python train.py --num_hidden_layers=10 --hidden_size=512 --n_experts=12 --hidden_act="swiglu" --moe_layers=[0, 1, 2, 3, 4, 5, 6, 7, 8, 9] --router_score="sigmoid" --normalize_top_k=true --balance_loss=0.000331 --init_std_router=0.0147 --norm="rmsnorm" --tie_word_embeddings=false --batch_tokens=[65536, 131072, 196608] --train_tokens=491500000 --max_steps=3873 --dataset="wikipedia_en"
Below are experts of layer 3 (counted from 0) of a mixture-of-experts language model. Rows are named router (the router's row for the expert), gate (a neuron's input weights, with its number), up (a neuron's input weights, with its number), down (a neuron's output weights, with its number) and show model dimensions 0-255. Each number is 128 + 32 x the weight over its row's rms, rounded and kept within 0 to 255. Numbers have three digits each.
After each expert's rows: a language model's description of what the expert responds to. This comes from a sample of Wikipedia text that the model never trained on.

# expert 9
router:157117179133113141161093159173082157122153096082128105099061125088161095146080190105125125102105139179067180147142142066109156090127161133153099132095167151160084134113164097095096091118142108087102139179149107064134157117127131126049154120067103069149127083152071107061135100148115100095136168108075139118159104176174052104102171134128144134098158107116113171127107135145121121088164159113136113128141149045177090125136129119104088147145160083155110164080092074098155142137134151142129145141118116153121080119151141113123127064105137110147136110221148098102120105086157133117151137070153152120140091098107128129130141113118104158140113090144133149143134174095149109136139122093097117162134093071103105119109112141171146071094159195057156115132092160089141096122141149
gate0:143134126022116105135116132184171116101145147139116134128139122130143090161119113103096128132084087094155124126186115111143091110200127159142079084159150109124094129180149120146094250101120171122147145116170150124103098161123099148086109120087187091110144093190127148155114121142137086042160140114109126155130130153117129146118182096096105112099113195146144057115131116069129138132131136120161139126120148069120105139082145168081100137086086211162151126031181167069151129117153121140143180122093187153093138208138119044108150157163179135144131084130163139127100164085097141087140114102111141151201150210091159139080097130127040200150160126086131161134107126137135120153122166112153167114094116053142122090135157116147103064129160104091070156110077108116086127181145156
up0:135140094103120162130124151114120132147143050164069158136097152130113095138122091147168113107117166184091118153140116105096124048164121138169179152188133156160133160064138149120111192143184149084131095099078159100122123084127196129174103159134110080185144087120146125133108128107153108149141162158114145131138115177112095124112100177081100124092060174113110088131151177108079124047096163095130151098108129174174133125120198121104125125035139154169153073124203111115177110166171064071147174155075097149120062121194108137103150159145108041158139066131079145156089094095085086086122144106115130134128134117148126082126194114106075119162153115140129141172124072116105102103135100138099144110073082113068069087088133130121101128159114118086150123102125082131132097138132083
down0:087149099139160129094190122139012140151130100101185163188154117169144142159142125151129122111109109179137111170133115152171134096134081044107041141103154125143172136152158051156142114152196109137151116093086129116150128120138178138061157119058163108120124167119100144164113116123144134136080145115148131153064107180184104096110152178103180156074095101116120143107129154162086067172177139135163096223125114139089121125156103151180187125121127107098137092126144141102108139150114106152163118069125098140166102097149121156159118162115127141166149131074128139125125152059157150142137127127096151091120144084132061160080131168124127104087159116139169152159128140130113162188168161088173117096069091156155144116090110105104154170144135144086076103146111126101155128093122089
Description: Modals, subordinators and verb stems inside clauses, e.g. would, because, if, that, whether, and split verbs like reg|ulate, dis|cl|ose.

# expert 1
router:110145111153111158183080165091157183156083102132114111097092116128106111115120134123176063100118111102161142144105161167098118100138147160108158154165118121194113054156172111143150109125097100156133158114152118102147131111074109131098150092133108111103152133103061090118060124121104180145113145144137209212137101165208104092071121154118138128074082098163083144045137070167141145164167138070089126152123122127187150049141140122100132146149149110095075147160122125065179178101094172175140150151076158118116146091175166131179139094130150111167120127136103121091154149040105111110160152086086146104134133111113143107134114178128140136107173171084161159121100139115129083166163103143156184150124094129112078198117091134154162160102148152124190117186052107132116082101150092
gate4:132142130124173155117134118135196124161129122124138141199110091153078076180118097070134135142142166159170171119097125102067174100155158149087118088109098068086136129095211116155111183141088105186089116157070098134097143179123174163156111153126069115105121155136148112153127088138129102171131114117130177122078142098136076152162165178101108111145112138121174202118189103150086171090117146126108190125172115121144123164085125154155134108139095169114074096150087144100143083183127139116096127125065100112139132160082107185081091165146208177142139158114140137146201102062115139140099108131079171124112103084106118097116135112148165166162079157166106077110127113115115140101111071085170096137154093173140097137117063151076163105131093153129114139095116122154100161131142124
up4:128055177094107199143116096117127122093138113070143178125117084052066075138110119146085127102117152111112146104133074146133140182148081151092124082134120122060150080150086155099111120129117152128182098072111137095164124176182087177151146109132208057172041106136111146123111148122144139153182129058196154155051151181055137097081190085135129139120069174186149136148131134138126121136110118191154176123175123133072204158118157046103146117132093092139098112120118185094153142153120124086154082127104119126183142150116172156111088136175112143118184161102122112124145059107097086146182152178109096120169098155143150110088133208124137104099166126132148122168111142180124108077153118146151073102151150141186187118080109135096126129086084174102151144147168127138100169178141092
down4:157210117118134111074128125091112174073130131142135139131084130113103127147110089114087139110126083096134130137088173174069107152093104140144112126137091169129134138101121040152171150122158155106134115148121140138105159146091128194110144172092164155111123103076129131075111096122170148156079160157128173156150091135164097127133110177127150047158122097110163150156167143064109139148179114113122168151142127159153108075140172145133126110095091097084145087129117151133150138166166183193127115133169103153082139087104128218117120135145134120195145099097156100082176114094157095128135145101110112139161194145167111138136108128088108133138120188083115131140126121196103163152060160215189106123087125107134108123094139164165176122142066173213123114119145179122127163142057166
Description: Pipe separators and column labels in election, sports and results tables, plus title words like President, Minister, Candidate, World.

# expert 2
router:187120169105061163158163153102127142085108106109165134103160121168182134116139129119156071097091144114106131153112186161140151112093168148094127097131162064195137063159107139143170128107099144105144101103133137124121138132130090198103064105135131094111128077152089161135143129127102142138146132088129167093088136146183101139139170103093162137099092160142123136119080082143140118114166180097134109090223106121128113088136169102084156101135175121098163203079141126066085143146134136132079169118042142193134132127139081078167191118192099128159126098098089102123105153155189131123134089086081089115141163148132110167123214132172142104129147109117115142111137117146101068084227066113150163209070043134185156182145116185124149113108143178131157139141110164166131101102119151
gate4:132189061101163080128169122101131055109118122101247089140101172149160161150107115132128133089133158130076159147153121164116130117112151109114158211108168139144138145186147138115152174072130219171170117120123104137118121157145119112163141086136112086126028113121131138144124131141107136103133128146097125111138116108078114102065192110117099109102080099174134084128137143099087134147106112123125127104116093105159116100111105109123153156129140090145120116112128135165072149095163150115128237166095121083138132064095113123165109161177097194121126144095104116141202179165097123049111114142139145179123093203122206053134090169080114091121150103122116174090154098182126107134146127074127195125071144142081102119098108124177102121123149101120159121165146075127181085132157159
up4:133058148166126138119118168139149122135104141141216142119119133098101171115177090121127080162139130170161138152163083110115088169075139114062101151105114119107122151109123151145133194082111093098132125107121159165127090151116137172119138179162200095157174095142129150170165076147142095109124150089099089117141129116139169154142115053136171126153104106128131085110140109088114137163109121080104170097099125146113189151085184101158133165184062125154160108094177095184139163181095119125184166147150084184079159128138145165131080151126162076096125127183174111143115163139122124105087096102148097144117112089138097096137142144129160154069097110101138187179118136164170118146102185138138124147140142182123199187110084113135172173139090102159127153164173177138146154083161136
down4:090134099153130107171143099080122143062072140099128088139142128148181112083110136115148151124141109095142215174140122108071147112069118175101156068153086106124151099126119103102088182116083039105131153109161085079105125152116111166147164136109142117130165127144118094141113128116139031158153108110065096158134072122115125127123120097111131119188154191120120134178164065159154148138111109117155187130116172129147106187144138149064118110125091148068158147115119099122174112083129136122170116139105153149099094081136162115075178133112152114075155134163146180121131133113136089147201178160174080124118160141149083081127094078097102099102112088171102096100121157124129098085183081187136138205087075131153140094178088054153175130086206170132130119107155116159125096092095134
Description: Field labels after list dashes in infoboxes (Built, Champions, office), hyphens and numbers, and career verbs like served, won, elected, appointed.

# expert 6
router:124117159125126112119121151095111117139097105091151100162101156118138138107162117167161123133116085091142139125131103180131127094126110118104085109107156093162138139113215096083165134089139114085100140131136144132121148145091171114076187099161085147061060105134100142129129078157148050114150107114129163099090106107145106131094144161146145162126095173159116141098101144134101104134144146066122077158111116094137119075142182175095160170196136127110123130139136066067157174129132193131147206126070184078158101143147090117168154079124141142107123118150077123150097138135128199137191110110151127090166076126162161142120177122093158126093130105133133136116138125133068105136177118096189107176086108104088127142090061151134125079123159162073161150146129134114206149063199182
gate0:161136152117061116180166088180171142107132084135146129101195171085102187145172106111122107161107132103117192148131163119169114101097106145156173050136095180139215129078121137146071145169121140125162140126139017126128133139089069140140133106095106096182145107164155083166095077119106089085139137072092145122110115103111069134156189159135110144093122157129134167103123185119117095156186133131144072120125158078136142112109140147097121147144101107172128129177156129134186091167094172124090173154160120160102134079089229199163173103132104161071104120078137146157098140124115176122132094088126098107087138109063097095159145094098164128139169172112157097107143156104105186127208128075134133180121155138126124141105162151169168097142087150113200137056154123073147125129108103
up0:141140098149126144083115136104066137143125148135117072101087132157160174153175114145084145090122094159120136118092138159166150075128100073144143172117102099094088109141123146077137096172154135142149072119156126117143132164108074160095089067187150129120156185165135151120143086083106129095178130166165129151161092140149133111126115157116201131153127063163166162089102175138079115145115151139156104148110152127126141186129132179113179135083171100115158156156124106135097182148148106152090164200136100144076099115135160166083122115083118065143062113114100122114155107111127149135115139147158164145115088165131147159120099127133146138152154152058141064135129070091146086136108118068108127148109150088139113095166088112179154140160162163057145130160167077106097127093094102
down0:136148069109156179155130114139072083123124108146136107132138187145128156118152177097114148188149095131164096120118135158159145126130114035153146137111123109103102173155054173078106175065083169113059167096104157172132121093129119142161138126149118110097097067112140107117124109130082091100162132163127145143097100121139109111119087147074116133171155105070173090163130146141112155164120135108133164124165171078123144092134140131120128100104124135150111154138144107149094083114143086120130117128138133073137169093143046092046096142152162126109097143097141170044085133128098162200172103151171186118099087113169119114099130117114128088119132135117161164163063088113146114099138133154138089149123153110097169154109054097159122156127172192127120145170141093078110147127116141
Description: Prepositions, articles and possessives starting a noun phrase in running prose, e.g. in June 2020, the, his, their, during, between.

# expert 8
router:150116187053107198144125158105059130159168104086106097157129125091117104194065199166143167160098110108120133120112108162129089121063104151158092081089155120097095144160133145080083111109165093102139124143179128107103118169094161157107134120062126154148100104146117166114118116184159104138162188078129189154103113136138117155094125086231163145075146114118123120073134114168119145126144085094136183079151158066140106117191134079097123155120149134161130132134064104105126148105062144163053156209143146119080110140110148125167185140164114094132120099159156133167088169117138155113151089146130107134139094100159126168108143157161128106097107119118128164138178134052132117140147116108092110167148101057162162143153141184169084132086153171079126117164136118154155113137142098
gate5:151108128146080081153141115106139106180111078113177140164113085140123104137116140114091141181131168105111162181114096128098128141144116169124129168145140118132115114149117074150089167181138130166151111072107176137156130163133172151148109154080120148151156100102102095080126148143130111182129161135147119117126154102068135104125090158083156046127149160110165113119118153153099161174132159144202089068178187126193180169083205092145159124150069130160177070110099117091089138057154159126136140102144143102135114122107127156092131086093093142151103153150124097129145171143118126109132133133119072151130104192151161099147148127154136119223119111083069086133115166089105071109081105126119170145104197157120166071124176109132100169112133121132091153092160140097127150124148119
up5:105125133097086077193125153104143110112110158132086153141201087074156126075172160083103138144124079139095154146151084105154144165184144119200153118132171127106149157117149101088141139096117092142138117113109096140116126118153162165110081153121140111183086128130112169137108164137100163158160111163142099105171159128116115102118065132140204108161121132110136090148189150116135144136147134113117159086196173118189185116102166102156196166130048107133150106097072106128171134106158128093134175140168202112166104132145146166117103082151133136156098117154130089146183140119106153117149171102102080154171113143146166112135138139059106084157125137156180053103126166103180110112122138136100111090092171176071144076147126126105144206144118180156139159174094185128078124073112162
down5:103172174100172116165076151112079154185143124123107110107124102159127133048124124152155103133149163156152112085186112049076127146127145182134169155147121114092085085152093160093165115097136123141107081138116179112184101171123178121137097126105096111086120087134154127129077129162083192165078073113137155193143162130130138105156078080146144099133135120149104104128116136103139144142172159144106100143163149158205103142138161156142156181141126159116167135095123191077077108054117148144101183149147059157159138126070160160126191051124065062155109176143125177140132201136182182090134144143084136106110168123202090135141184208123100139118130125140128131117136170115081112117111146152139084100159195155124120116119102071123136192142127155135134154136098121115124099102108135
Description: Short lowercase word-initial pieces in technical, scientific or foreign-term text, e.g. my|elin, micro, water, dam, plus non-Latin byte pieces.

# expert 4
router:153146143151113129147122180187113157098101128154109112126139111076100126151084096141126105130099135103099115138141148158113147050134148125134111118129105167185142092135166123160089094137105115062176157139122051114137178185089139113137151140136131150049122085155094130108068111131091127059147126155135161138135111099095131132111155039143103162129146116107100148140140119115139130121101132078164054107118103089120193107102146104115128157107101139110069147104169105171178134129082133141146144199084134075115069123185118114144105118085149105175069106103118082151136142096126184170167115083092099159149093093149072106160110211184151095144143153096089092094159160111118119133163146117132162145088137122106135123095127113125086176149172094111104171156130177116139161087127127
gate0:090139087116122171119133134139161124135135148056143133174114122137110168095123199139095116105152087142128157158086115096223164188098094134111097183146173127082107117150115133136107095137167149135097061110147153168171108164195129111115084125088145162120104124100146118162165113136127067089075110179040079153116104161120163161152119151113150055107125152087119110126108222126104144152129078158105147077144137136070139135113148125136125133138074133168121124155128166116115135150090121088131144144130102111101105065152128153157094066181159141115172125063130140147151161116151135178156135146153138130163115145139144109121104149151149085139159149127148079077146115108113100073114136107144137118069161110087128171095153098076077107130182126118104149108089110146102063164169092
up0:172116125171172061097152111107085125083144077138188145156183141179100189083089121143144119127131122109126120064155155124161072117153148207127127151109148142111141095158127126129139122121120182113212114170109093166184149152092109080134138111112118134134190071169082112186123143114108186121189104143180086134117139099121111178161152143158124166102125169205141130178156129109139104189108087116114165151137147149136110117110155105097119097097135120063106131089164107093109150094117092161058086120140094082121120119112181095079112160061150153145112134219153104159162144198085111147165186071174127146137119090157125102137185141164148180149128104155097110140126129090105108146140108133156103091165184128142143099149159134134152188176147143156123075034107145200101157130072103
down0:138147161140129193107112131134100131136069164120135190098133100146188139136126187160094122157120127120197185149087133133164119185097164096085130095180099123121150100160116113073142099071108081152158154093145170082093157120078120125065122114150146174065094075127129145170147098119161149083185172106115091140126152132125135147181110132178125152111156134185144141116083104116151141199130171112133071089167212113109175093130095147148093149109094154111164181095123155083147134127087128154152075057123117099108153078091128173170162054153079088091184086143123093191136163134131125165138072144163122138159152151151153142149137100106112127125078173101155105162167154129165146127083088121147140111133182130095187162136091053107091084117186139109138139175118110145179076120139114
Description: Coordinating words and list punctuation joining items in prose, e.g. and, or, but, including, commas, semicolons, colons after field labels.